python train.py --moe_layers=[1, 2, 3, 4, 5, 6, 7, 8, 9, 10] --normalize_top_k=true --routed_scale=1.0 --norm_eps=1e-05 --tie_embeddings=false --beta1=0.9 --steps=3612 --dataset="wikipedia_en"
Below are experts of layer 3 (counted from 0) of a mixture-of-experts language model. Rows are named router (the router's row for the expert), gate (a neuron's input weights, with its number), up (a neuron's input weights, with its number) and show model dimensions 192-255. Each number is 500 + 50 x the weight over its row's rms, rounded and kept within 0 to 999. Numbers have three digits each.
Before each expert's rows: "mostly gets" lists some tokens that are sent to it at least half of the time; "comes after" lists some tokens at least twice as common just before its tokens as in all text. This comes from a sample of Wikipedia text that the model never trained on. Tokens count by the router's weight.

# expert 4
mostly gets: "In", " −", " under", " during", " ex", " c"
comes after: " ", " (", " the", "-", "1", "2"
router:458461486556432535453546519475554586390494500535399559488454551501487529526452519458503553405540448624493538477500506520530473428528436553545470532568470463501559532443408577539504529509477504
gate7:492508501495450529509508507589532468511624452478641535468475571461557457605460562497453516609487409471504463525563488360511504498603523417520475527533509503622428518489557394413516450473562506
up7:520513402562579449490521589456552541401572576546538521510542468491449572443484488419523462495503534562497470480581497519546416500507535451544386478469452365374535579448447450530495462467476508
gate8:502597511421554532482475511487515568486421487444417558550496563570457607452466409475429460494487524568481559483498530572438530427473536466544499507465520454456487481576545373528540504481436493
up8:521510365448451493475507569537472459463461421451488481478441433470516494454577494490526447528491457488449495406560471469487467503475619471496519494425554575525419479540446570439497556437461465
gate9:491517527511481531453458494472489541613594429458453456399431499438473594494336508477488526484501468536576494463511455518440542513513476532490437556526490540503605487518524506499540414458536490
up9:514530417449491514454424464430397522566525530446459472492499432499483480537496443555516466508535452398518530518485539518483588536524563390429552473497479594431538398584526388494511476611520587
gate10:560419466534390446544450620530440501492606524431540576500421461458542580448477482465538601491481493460540517446452525492480504444458497482493407463594491536486588449420482450531540469504530461
up10:483429576415598487558473396483414593419510453566559448497525543474560510493553520429484478466536589544506508486488494434477534492465534538525503523427474400499478612547471536616509480410466413
gate11:530534574486552547510546464468490515470418540491543529544498573554452529491518447489558527538515427415543553456511448574519501503497506622573506584503514518565510443426464436441582480534460474
up11:519561456522502507586462521507505485497614435521617475584494573539485552552527576578485480425440501433525447552594541525436530529380433506538528440535433555543522523448599456516536440499489512
gate12:515469484568565463479471492569560508527502476516527518497526461495469493519468504522594592497527487526539524442469478551490554514531509486493510503539533466473456493533461371544537433468473582
up12:532482497438541525539585538486561537552484464556559600458490432464565532586448537436489496566448489561506597513485462555481478531558548466438534566567470543479496537387505400412517486532456513
gate13:471573461490475475495464566432530576526535503396473459500458545454432554519505506357546473422487549349610583502488496536457525551477484498426446498515449504507493618482482514558425486449415441
up13:480584548449509502484532515506516545460570507486557412543407501437564440480507453469417532523432415417491581445545454486501548460477494492413457435558535538484530545505513446526507530440485492
gate14:564511468480538488457588533497534501440534505472493457422438505458576455566468476549440586528463467581486444492479481445483539509503442563507553477556505507517602408537465497402576606499530443
up14:486409426521428458487526587540407533528506469574489516514581582501540473581490491520458497517474453495480518578511476478509505492489548584484511450493496516623530502447571589444569512471575511
gate15:564454555564429462451482521394507512485453454428521563560503437461503499520500568473556628497578457549563598525452394478488473499628524601459444458489577491522538535456482458465501559484539474
up15:524476443543482470448529468474452567535507537546434483479517536548471510551494551493524361535440445515533519471479536533410511486559602458556506580461562544520533583524433497411527364462442589
gate16:448614492556508459604484552588557598488445497478505520473467621516555581531434507505508507337440452537517449482444488588463464510440393563528470577403460488399468599499495528517503552448480534
up16:460495568485536485435371497536453499485491496470505455600468585445478563492551406485413519533502424452453591538560511507479468462505560631542425564472541515539437610508529506453384534419442466
gate17:538466466529469472469533527431541490509539424496492604516478500494502572561502511491616548481456465585572551527497428482549474528446593468485502418518479519528500536551483480534502521522580475
up17:531507466489504468500500551592559477414525507432483512588557464456569592579502532461564498465461595476499495569468587520492455472534487592483514435370541468505471527563613471474581525505448457
gate18:486532492621523524494525488574490421606542430535519575525477504469527461517469517468544609541481417536535560485566483367449445515606486454438537490461504527505507571476476565529444436399393530
up18:533446352493532582504437492472475385455472507472527564522478538487543493425484542583412590487546535466530509456596549572538478567541479632447533507544546529490461438569510469573480483482473483
gate19:506491499496518452475502519464513578384574466437570541435628475440478538487470511551470464322564460513561542536409497486511589491539442529441573494489576476447460529503435525578502509510491467
up19:524528444453414513524550439554447436481494468483544470533498484523586576479535485492488454464539398499464521459562528555432430455570559506457428551533486517448451387533498545448490542493542488

# expert 11
mostly gets: " and", " his", " their", " or", " her", " its"
comes after: "0", "9", "'", "–", " res", "′"
router:446515490551554524479557596513544524586498475480421593503492534424452484559414429435591597527457469519522592496491478511602457521507491543479466517526494485466499510444473546550455568548544531
gate7:544490575591422515517580524503468606487509466544497536516530519482586585481518508417412534470447506492561459537514499464528488493510532546576421538489424447499555529445478483503621469483567441
up7:490527413413526442456503497426500496443471602475494565506523551611562524488435449528485566527536462555434466560544539437513496520533442467469432435526585456474503475533464547597335547591414521
gate8:487493513507557496486545559457527561500456522516463468495497465471478423415485393488527600561428466452599556472446530510479504472514551562568465486595551499463456509538467567519419431490468469
up8:483427513576489572525477502531476410491546481534524396537476513482586565489480510578517511476512567571477494554546552565423579528503488575501489528416470512536512479458559565512530544450456584
gate9:551445515556545480461588574476581437547530444514464546584454454471473568570451486447500551414449498540580597539443471402544447509540443500451527423437523428471516405451498475589458529559530492
up9:478505494546489489476436560502518539524402507511466550542496534504481530483574540528520579515531508489625481428475492480458454626476440450461485431549449551491581619494546552531586512489409527
gate10:525587569473528441527544492460548553471576476554502501604561438549448541572545424506479468440396469489444497430430507486480449504458565439479507497447596516467573566620470495487530533514610483
up10:478451527540481562543551562540516603500504486479426486409530541505551530551508546444445472457569460565412533487490545453664476544496505436519509567555507460558495559461481489355463503460500477
gate11:511576506535582504562486418472447434533510540445523551471412436539536478495452473576567567432483433454539512514487531441501442553547469609523500546481567514486449471530478475547500535579544536
up11:587600504586583553461444508457537617574497538449384490528522490546481514480555474432445469528526579460485450465418492398599423506558509533504491499507506409493491567494601513459495565458517575
gate12:511437512530541627538524548472494477456579497507487563509498498560433455485465563518509429477516561425554563548443487513443402472554507508541453547491517481501501440494500474534494534523571515
up12:442561491512564489554532436527458447499546543553488530412498474562486427363556480528481545539492407445475483476505481420488471522425513555544481446491645520500536525551407504481584505533486398
gate13:474531534475487608517422521511670519554505411570511501530501574367552520464535505479496415454573508384516477548547515500474537541504446605504476471530597504385443371537492459530510494486541519
up13:518554560470478503584482523486523460441470487525494485516533501514485525477514466554482567516465430505593468494387574549443553475465481412478450448537524494417479469498531508462474520530510464
gate14:504422484525542498474427555543561510401503447551421522461459527441411476477476495525413404492469482553538494493533469475533500390497638514483457604528414491481499466378477455518510482510611526
up14:333510450484515442478498531515446626521485475564530535560479540485532445489448469456523551488605433560415480529485440494504376611545452585588483489461481546535519484622529521421528508552459531
gate15:414425529479517549528499531489402506485441431401442395545469558400500582516434505497462460466495559525586584464389414555430483437462474491528495542522529552503450406508435557493554487503543475
up15:529537483498445604520405503493573519476532559483558499508423517559535560461655503518462506428487469542475500577589535595536574551585494504558511482436465557498520536484527499543501501563469514
gate16:564506446444561511511678543436450512533513519419467506487562461525518531432508431486498583556504474545524544446468435511504481524516528493571466562544468514578557500521484495552432501551493574
up16:470409548378477490468476522551545580582548515556554426511575525470506461444504566450477438558549403575485535536549541504508557486534589452500530525518508442517413523497553446525412515433507431
gate17:527545604553557383480478538423536467529503484498491489467573589514493436498494511561458532493493458459571477511492431609442578479530458516526479537566480496517488492469519506572567483480462521
up17:440486535435474550542377546477511569529571460469523530534478396548505465466505603637473487458575432466560578506508445457604453502444486464453517483566456495539536477484493510521456457421536514
gate18:554444470476529524521524538440547432481478508398523583436513509577458547580478330533532517476532449452519498462545523584482430491499620412404440506501529458537571495554536537488442492532539532
up18:546547565553497524542542568437496461486450494468483531529450526568551409553488519465504451452473537439564547453504518579498453501491493462488544505513480477444524515537519491512428527540455418
gate19:450463477622517477452534590446527497459545519453517501496421518443514525513459484447434576478553449529582521428500458442483493494555492445556545490474442536416531463557417580495543387523443481
up19:451510533409472492450456490514573574516471464526506520519530566476544470474449533490623517466469556479524389514596539498530522420529501591582497505621493471465511489523543527442545519419422476

# expert 5
mostly gets: ",", "==", " all", " York", " States", " from"
comes after: " |", "|", " was", " is", ";", " October"
router:374519495547531591468570587410552488456452567553377518469457532449520480507506484493488593435443509549525517448479494492593495515521465532529475487535550455465550530499419518474448545563539480
gate7:549557499538506557465518525485664558476440499458424519448508451570458663525503488505468523448504458441605461515491544530437450549541399464530496521494583599538590498527463578543571557427508569
up7:505550426555501452499498513429343530520589500491423417494474483575429463490411507551415547522538579462521544501429449513487566539614476519460506553548613534462550456508432456508474526483589495
gate8:532576474486556428455498585429460448420441517475432422508544390441500616451566481534480551497401413520497511468474488456451452522513519622450491512480461440434537512508475456487608517506466517
up8:510475519535493447433538433551503521527481528545515430422502485441485464477465596580509403486430522479529526498519495522420578387520559497473541395399535576484618471476516540540524583435534514
gate9:467581467472581611493539424458495606532494438476492595448476597527472504561479607451472577454510396459441487506456593543558437531478526493612396537519536416500497505591489504415464491462485558
up9:498498502405425414469533491524525497468494476459534558424507500482515512464506490487474492424489579554448469510543507547446496404484525484530572548514561460414476528462418613525482560543503491
gate10:608468528518575461472515505521545502464429488481463414460474449498535523476459583508550538474502530498531574444568440580530551534463478487556487602566494483503531556449403446512520578443609521
up10:493547457489494498434529529488383525440510430485402560545450534476414405449549422492423517537504495411442511555425528453446481455550492581436473529468496516455487489593485458540468446513487514
gate11:508463536376483493566497549469530486444494493637458503470511504462499558475491455532533496454427442600565560434490486549505540453626495506544489550521627432467544489462522538608478528449498490
up11:502490492520555496521492529485490444463508483566485499489444481491472621470603575489589513465486436526457497475566525574591585525465530461526538566457535493475433582479522437553519431468511426
gate12:500492447508508479487445500450454418495442563438476589561428488466607525447374399543485545535464499482551520409412461495525455507510487516543464481543531563483513494489456460510464556489474520
up12:534484507427501483526560579604566572460484458446512413435540558461558401628521492436532603475534487506444529532493550507520435447500487469474523543387479519549459465530475508519503521451510410
gate13:576526463536512496486514495528488547531466493465521503507529563485463508579493561466459534427504464491533495480447359523464488405525513539540433531571560456509490577568501593521450471537523466
up13:456497529394569564513493457387406445474505533542602503483507556561498495551530541491391603508522447555472468493494479478503484343464556585514479431479587501475545474492550472559580496512530539
gate14:478501458422488423494479605495455511426429456538551496511363513503504556540474498490505581455512456515565447508531536419494573413518514521465515478511568563559627607480544409532520465369501541
up14:438350480517551512508456462509479593462559477471556487464542441443533498516489544473501520453493426544469437538474480530486508496507551499550563494510549494459547521493478399495529481474533467
gate15:388580506540416497519421553428639441388422458506464530515460591454546571547468532599427481392573532530565476435500483513468474396510418531572560457514504431515526432493466410522430580505501386
up15:414522522472518477535429475480554425513479488539456528485507516485412543543441518492648516496493479293556394498532467537578509474505421458485449529470509430525531538464433372532560545514542543
gate16:571423507491436572557552556464552536557438501466482498484464502493402555462537512385537528492401587449536553529469582530544545502511489372504442506422558527536485527542432494488421457562536508
up16:462550485553534489547504404566559427594519472486532513511474551596525479564584456440508591461513527519460431503439485447445512494527492453435496501486559545480437549421429448384469462563459632
gate17:548495581444506490487498484494510539535440509523488588579535501535595427556488426514535470490499437408470531634418533491486501445569566507489519574512504440488457513506542526503429428513563550
up17:573419539521524535535510518368507468528542550551545529438479516552462493418508465486543452549486514444501466499487420633579464530498518379457476529573415510556441469545469421592416504565540453
gate18:398589507568503446434458424473471485426512495466411651475450553408538601546418484566499483568470443557494503433439565505557542462472493524484458495501517419499526583451416524553625553497478519
up18:625549541552505376469482511524467529448524453559551524581483490507493558447511472499490496469448456549538483509505459447462397519550539485500475528548514539579506514520471432446461403387577531
gate19:454526485474442487514559534466529544438486483569585466612586452473595504433549482527599485583544455458532556493492487523518523571575558500461460531497579453459644549563554435530542470439444468
up19:468511435417525513424446551541498519520460537466513488436454554551413542457503552419471511508494411543510495483533612500517512547538592476494534551435546465484517493422510550599422644456538548

# expert 2
mostly gets: " r", " same", " local", " high", " following", "Personal"
comes after: " |", "|", "2", " in", " of", " a"
router:463599416509486617477523588471549514536422474488417471546467578545558517489460476458516574466487447645486486499454471532524436468502465486546463490488505391473554568499499556451444611522551533
gate7:518519580490517416444569534466500464445618447468479493575421550416505582487543464591539573527475483518491455597380376560510449448483502550514464557542608500487422518473494568490499582539628562
up7:551539563498531428577397531558536442497460471511466463517573445451559527527407531517532521442499543434587487480457498527583510377541525491473532529615480547518529516447375436461491447498516564
gate8:475512578440590475512593475529513496534442567488419446485530510507500430460456527499583534536501397437552506580386433512481485546468473502438526451483527486502586533512457441474540552510579449
up8:496385444497559504469503514552487477458605507373477583508481421510419436552526467468522586552535517546446563559571494462437443481540542466479423437493428432508517519452430514488439463518461515
gate9:421415529575567607498471425428621509460551513476521607556466516536585441554537562443457518482591411477425420489452470490440416534572515474534449520571511569509406466452506565528445479479535488
up9:526543528384617562498549535464417440535598407503458431434592455547400532443528419512460577514485402540500506519498485536542544489497500561466510469497452395453448502516523486440549434474559546
gate10:530518497626507567545509587469543474481454471449527562460473541512562492475541548499564513478510554570582536526496506510469451400545524510475502554543627468499456546525496550503468426553547515
up10:459542528588490527453534505626516511406510543528460443512474551484547504559512480608388449361567533447530521472546455572590495449530458451580530493597527471503420425493510520590452451498587452
gate11:542614481570534504420482523511525526562443484488543393578584538517551496554445467502456586437457501544564501567529508514515560486489524433538498542520531482463528535540474432390438473443479531
up11:555460457475391463603553435467589459514556464499499531417495413401480484466572519510524512446518546534481489489471513442474482559613450546516527398468465587507510519542454476519438484533492549
gate12:557558458597479565554458458538480609516417536602482472495442477507516548484506539517470511489499450532506541550518475406532590450507503505539433528486465509498532510491464494506517572529522493
up12:466447432468452524581440407439442509501549518428469485468541517446479506490526484543489524425560441504572455500448622574516450433490536523527538508527561546473459456478495425501596505496472448
gate13:486496401465541547478607519568469529510543452481560489512484536539556530462400530517525493471479415524509563496377477431526470525619553464514476492582451538461469428507502477466546558467496456
up13:555544520500498507450557542445486455439553533540578519506539513488501500434426479439510475459567577575569492454525470464510633480589553552542530610526575534458516495496563600463546489431612453
gate14:581496531460578420549505560464535496537549462477531485510479555441445602458371348543488493479528468409536532529533484490475534503568559428459488546492522514451474467486582521429503522418558569
up14:548413522560496536577553427457615558584455444503539502541437579523453531519490497428493448433580543479489538497532485450452412492517563481495478533498471475481421487512528524451517536496517623
gate15:573429525424500486555480478496502586505478450455485552498534561461445528485586527423581540509522452445470392502456508433430468502476607523543519514461404448486488532482500517452520514417485534
up15:467496475532454577508544559517455563487503582491460558525551446573453463488477485503495460529474459541481500510505561646453487445598555438541490549572542520467507472545508558454467418509444390
gate16:542489502487537429525528511535594537456449535572600555469481376512495537450469450485525528493487470503476548519541603504513455544529573550609486472524488412477543458511365474573540501399426497
up16:576495522590465560503473418561467615544364530534544558443415504452438504508490504521455462433539493530582537489533515438580550503473531484493394562436528481473378526395466476477437490485547606
gate17:510580542521552574501534532447494497549516595523487521573512518512533461447495505489537615585523453505476491487401487510517465451530491494496427562373585405517613507475561492525504562539463551
up17:466607433453417535543458478504487574430579448473548537523570493495578527435508521531459422452534396494547519408463463514486392431461545463522494565476482522451485480556423550442455428498445532
gate18:548494533462509595491456441457505543468549494487530484478456544447486478452470583432490546451537476504575476536418380551531472456534515570502507628543509513446441599428531528549486430445626482
up18:502473518495440521563484426397540465489583534499459486419634525591517493509572472499474528500556501545450490473503511535495647488543452561543477536591525538468557434501499441489499576541534501
gate19:558625518457545460515578450527496521498545416519509532538515463561447552433519490396565519478389420470537566472558489513470525533477500441410466537381489476465498478565490548520520475581521439
up19:477489472521418555488541597513500464414523492492560433465523515491501362572471514549541502436456510488475444531530538512469603483497460473573488621607480561589522505509549504503493494610415436

# expert 9
mostly gets: "%", "ical", "ation", "ial", "″", "ations"
comes after: " ", "1", "0", "8", "3", "5"
router:501560470472494551515518556429492505456436545492472494569406555491572485529414513512511497436497437546522542470506507510556389509538453507495468529594543486446512510546499473562456527556596587
gate7:544534452529592487509488539491505520516537477368522532551395563500537527622492508554507489506487490587502572526501447530430514423533521454539515380442595511554560471565508485505476545538448468
up7:594420544572518532526543503423514451468541562444502513413427530483479556530492526512621503510470427540483483571489565576595442513594520484467451432378470457582503602493473472510432546469503535
gate8:522516501394554409448506550444455536497530502471537414488536496508425429568539550500642487466463462531444495474498400428534498496508567487546421549592546488509491550537518521645394490527504547
up8:545469512491479430531450571511569445457443456506408428458503458495480479402542496505428565576540540545501536545576494476437562486413603532492541506515557535505454543513525377607531522589586493
gate9:490393516595513456490547571470490542560485483510521445521521577432461575478387567547511527451465493459503432458473535385482487543519489495511486473518581428490432516489496484518570547505644494
up9:459473455412609563496442561467582548497486442464490463489582490385527468502510409542481576521529545434434458471542460569536497553433446535541523458493464547514505526472484488545583532530457396
gate10:522535575516493547541493476524525552537447475560562509491508588572558657451420497439550526539501441490501534523566475406500467457561504451485489565591487509504508530456495540575532485545507497
up10:423532479548491512514516595525517529459446483466517438588554404618525539439478451417484484583502579603510438515522549497460500458533513427483528468521519404567508599528517587482582510505466553
gate11:511531541603536549485548469495460494551456549557484501581409519467531463577454499460471526563425533603453512477567482512475510477484445521490484454536463561502515508516497486448479553536553449
up11:393488457355454420528475536471476515496584524496500464421560494525555536443553493459495457512557444553543520501401476497482500476547458478418509619416430472512413394451524570520517554515478495
gate12:424510537545553497470628574448458451468508456483563479525502539510547388499488430490493498455416540454513523463423485471537442446456494401507469504507571513498569581574424439428467564507537485
up12:551438481445520507516456435611489431498447509471598403543428488497518548465603503564459363436523509438565531449564440476479535427531486413530477512505510562550539540508483487455455463444425526
gate13:497419469471444542494495467431474520486538527514590429462443546457450498606522527498521564441391432435456518574437469541549449521461429481547468496514569497499442579464441525572512581412467510
up13:535543434519469542566417440463434469547527529495564382428401457528468469577444546445566509419451456423451426527578407612470460543448386488500526434464514521449467543499411470531498562505448462
gate14:425462474510525468572492508443385501595414511473534493631441511526461530512565481453512377485508494549457564443453527434447413491521566395512535474479481538488462485516461535510580571481516601
up14:567432438403536511486443539392452478486507482501545533540600497574510586498583486557546503534486452561448533488496498472494426556513402529480520553534465511499567458524419448452536626434461567
gate15:559504531503586490496519446439492401511461500510574508494460475453606421516513541525502575456495470452555556503554488455478350507578610509490527438548494558561482512609506492409487534499566449
up15:393457459497483570602462424555532452536540464566536528469477464527555471479586570453537501500512460503461469516527540530520368501537539509434538498490547446524429524629514506548394561401562569
gate16:444543493493481503542516582548453599569578547613526458604445455510515507497490543537458445439445516598526559549494472465558464534485455466534519603555466478494430450539559509505557427585537515
up16:486566444515517589455506512558470537495597487536522502450485528449479454505520520489443510534385556577523561496575484519484448446528573547488538518458494471504525474523473549487491443505512481
gate17:508574470520619512445497531556431561476458487554498478437517546509477421535476590514420495512468430397502538531516484489520436457530564566482429562511450476478472463468494601509476542444614459
up17:530558468488533446531547500541505426478408548452543470449544443496555536481479521490540441532525528455477448475561511441488412592524471469533482493487507555546468597587466520468475465489504484
gate18:513445452546600498474508480469466532459531506482552506495477537510507481472419477458589447502507559466527535478461500398577435464532430570451461518517502490553458591530515565590430546456444539
up18:415518593557512481466494413560537498481545470544519613578600521526527485493548471577428549577536514528439386558457413449446466412495534484430523538445488452553477558429489502504460463490501529
gate19:435579533469510584478472496489564549430454461514464485538493511532473506538543565475491517423545478532516463525490422608479478505528537536486416499441593517544622561535482503509472469441501485
up19:494532475550568495503540527482517453505486621561502578506503506543499448445461472530511555478536556496502491365553505532560512524516467501419528402572516482490531514505524542519424470515572460

# expert 0
mostly gets: "The", "=", " David", " the", " William", " Richard"
comes after: " ", "1", "2", "3", " of", "5"
router:438533476536466565469519564551540525519516538501480499520456594486493561516437444437549595481464492507502537551397497548484459474482435565620511466501574461462534523479403524519457548597517534
gate7:491552590605540536547479556479505554520469450406441545543460534508479556526454546519488419442518474489516541477629525586456522441486483497486451514467616434497524465473499530497504416536535477
up7:526518531329501480536489468452481589496485454618520486413478534529499429564567559510603466567529477542490470441456494443562460466484533418534485463526524465497517560469422540499493569455497526
gate8:432425517471482558420517485449521464439541474430598537498421476552475542494449588558442628477474470489514492466402587536595437498484475534417467473485589447525510477480458465501593504485518579
up8:400553515503479531509607503544487547474489601509534577486533460504499473522611484448421511499534461514470426454424510503575477412475550513472473530477468434544546498527577486390452481488502508
gate9:455572517568465500396477538462457553501506462507436430547509496487534574608476531529466493426496513443547472480546362415491475519552460594580528452614548492483517587536456502592509568547438394
up9:455499492447480485586482509517433459425582496542564495460480543519471512486442507409469546499463486508533494572519579601413422511490517464485512509523601450470485472549516434465491478625469519
gate10:556485483591438507517493511385525491515496464430486550526448527525499495527462574539515621466570412501499456429486465499435531572436556461538475430465560565462490532463552491529534545538488554
up10:388472525510469552443504465509450522492471531583449549440532448491470455542444510501548527494499524515560476536486518505536511584485490498461500469492582412421542527521524648519533539479562552
gate11:399605579480534468466481504521530499523560430501512459528453490496482493488490586461516474471500553465519469477427476494464449553504561480615428472495534544529528533481502554394460480613518470
up11:583518587422458483446528457501448545530483474547437445502549477511494444512611526456541542524556472451490520516479556396419566529431455437493548475456510480579526529546361473575568443450616616
gate12:449586471502500441483509473449476566593489502555468535535498567446432571505504423533440474486495426528606525514449512470515554421515561585463505573501519470532618426540501484495536578414465573
up12:488494584544521560437574542478532519437591562518454431518482430561598440431523543538488492527601490539476577483544561445534509534509474474489464507554553555488460510506504443591473540503487436
gate13:464486507484542512450531548573501545445531485539565481580538444396528568504510536380463530536447477524523582409479581476428550460455484508465410574494411461481497453583403414490537589426513550
up13:432502451504451427468543478474409568609463406522475484403414552502561522458538532524508414638542513476444475508515397531537456408409494563467493446509485556511477622433505487515560501498470607
gate14:442546477563538462539459438483518490489477566549448582583504500549509569455527558516478442523503550496446517515593503434513499391510521544583520474563417478520483596458552522641355492513519497
up14:527447515531439520450565486522527557515510516521537473628425552409517544482509459535468459414511511407523523517496503524456475513445433576485498507433527585488526601545544472443525400480516436
gate15:502534540512511467526536517474461536590494548437482528550622565562521420550485524515531528457556511481500447477474415492542561495516458551522475471508615538454448528505540496640530569552622498
up15:577425491545496443571467533488489549553464460582463558441569537561533527386540396495465597557479477501567524544409382505595507490534460456458534409464583525558512515449443514492584569459578395
gate16:527529505574435484473478602465544439470513454605512527455513589464571477412583401499480468480552562469560539458500439420533578548507479472491461505461520443471455497522580398484496494437450556
up16:540564472448458458497432479533429419509473565462539557447458550520471489562571559537571442533498504396473358561460471610438501507588551545532521454409447437495522484529471508572487497419450535
gate17:498495483520490510503517517495518503426559514360587554428481550506531565496476519526459384445557448494493483424450478603405488482451493544561488576481509502484497554465457450483528557478558549
up17:556535479477520557481532498460500529489401471474489546498503605423516398523454536546555444465545457445464553451553492505452515442578443475465466499500595511523500457510527504453567500509475525
gate18:559541512507472493434443452507536470492408501490415545491430468541480463544504528490563530417557528480535475528612558502502548456584546523503516492504462518455397508523541512446538480532457470
up18:503513469541527477493443479500464470441507422602450451462530417401512488525495562452461525562502490381471542477557563445519484493526536460513532463501443543476476446559513505491443494637472494
gate19:551560473463483467371482475488438504508462540471507548490495507474583446485523459431552663553453431515505625521443537401558541485534523465541508488508498526475566536485504477503517500483521471
up19:464572539450538512572503502559412436536405454546520515512510543366428410482561548605417460459540518490532398529531460447612575484477485462489508502421549481535489415557549481459541517538555533

# expert 10
mostly gets: "\n", " had", " M", " who", " L", " l"
comes after: "\n", ".", ",", ")", " P", "=="
router:462520455520552469420561592463530588534382527453519491524510532482489495503418467507450510392462463554469494408468543446564566425509552472585516514554515444431551470450442487469414522516559503
gate7:434612458511541485500456481512554521445526536461499456574488557478470505446453520496444481433559487503489600488492543469417535490479482385601500484573552536453569460506445517519484475448556356
up7:479572425517447511495531478452505569485563482448525413482602592562435445536449535448508552465446489453543484555555408512470488487593499579480589485501490573557525504465478551575481584584465546
gate8:479607486500499492461489385568453495544492496497497605455474493503415503558512490435551497517421430546530499575399502410560489405545609480454440607540514503461513631508425549451381499451576516
up8:535523507500539551481417490548597523525625667455577458526447492481500442479452389552517542553413584545565414521543548494510490542492465530423507531429523451526465454513516534571470554614533503
gate9:495548519617470420392524577565504507510487540523440498554459445445415443470509413508452485511409488459465535546459535530392566469509438550546548448518462521468551466407526543442519502533487437
up9:480499580557440544540527503458412454434397481547506554513542455553567371513515548541378477470398485417542536598448477585483471486536510530480516474531524442442464504485435582492537451594628550
gate10:553618396541466469479487506521478486496518546382501533535389552527450489511403534556388484489340504456499479447545488425518451426538448490442514521440614508537477455606511438500526544469565524
up10:491484463437453519488527467508524559444454499476548459536439480474472355509544474548513515558458536437507458476541490460511546471513656487490504433551525445503527475574470429478451520476605416
gate11:546515547441450466477509518561569538488430463494586565379525510495421544575523465556566514527539425497537459569548495412561478551518615548531585431488516540563540524551527461548445449484608502
up11:471437492566476542506560510439481478570589526513555482526537632517569481533552495490521554392513497522456534550566413581477440583518501468439462532526548465504540465552438562521519528474556430
gate12:475554479516490473445532413589557457480439473459486520543484487485471491548583419456524448450494450533487493479428474439461463540513531446525484517441520526456420570527570529580532565533588505
up12:514426538526573387536496449463522523504534452417471439509467530510494544546553521452472460437505442393458516453492423523406576542534482501489491545473593494462505471453566445507568437495488472
gate13:493512374504616441537515523464442554480471539428501559570523530481521481412517556468535504539340511497538492476515590557519517543500526535481496547467580485469510502540512463525551509495452533
up13:496401611597488530427478512549550457503479486514522474469449539489563532512586543492538509404510446448488460516574466488509516489496426525522483572415556432431457505477565461442489454495463495
gate14:542509498507432442557515527460554459545498545387512581489528551473541498499474489421355545557470533513474424577459587588454478483520537441474461536516526498507461492439460544528540522561469357
up14:547412588531577468437531499493520465560477492560555491439504554534496479449451530551558445523520499530574475564393506499450454495555480509566427542561421475585384464497488543461535542415471498
gate15:523449416381542455535569498587526535545489548559584548448554459411482407524479497497477505473436544496490490525649489534466492493560592497559569509479467475486578446569570516463521456489549488
up15:530520588489570489495553510464530449456447525522471598443435471511472436416456497463540460549514466523543523449462500469480462430607423543442587515467513548482428523553478571486606483570528502
gate16:482403442490592541540552552534530467455468538451449515467485567394528419435514499450434502581460537481479523466487458406589513529567543505484531446410485528545574432483579565534518577533519429
up16:532510508433593435476565483417473503525481466513508527521543347550514541535439454563504574454457440478482398492422407497517509491455395410548507464475496414540505627533487482453496453500471533
gate17:471557517519445507478509521418551461547441454490473487470506543473504610534442488444394551465591524437592524403554533474493545542440507439484487560553501586491486393572489549539513539490529453
up17:406456568473419514556538446571495583540479517451546562376516507474441509494483504497472480479537416508510527474589534454493525521447498556594558515545538531507500419464483495408525462460488400
gate18:594465498424544484395590526482392465518582547464564579474462458509472551565469534407561574417508482519495545444479480508458503479574560453490452462470568460468538551466540497493509528444498381
up18:504503483549494542587464496529479462522372422574389525464498526535519508525512552492429497563490437575464466474422503468528561505448544556582530525440519470423453478466466502531555453455535612
gate19:496457555491546473530492477529484519574454597516484492544510654475474493487517381562522487452493443412445560507574433487462555521528462528561538528575545504536485481528459384480493595448498476
up19:503470533464460436530471551566514394484585502438597509593502421474511448420465502527539579493553588426455574521523538539523443486499413510441485422589463562594523521508581522465439472478436458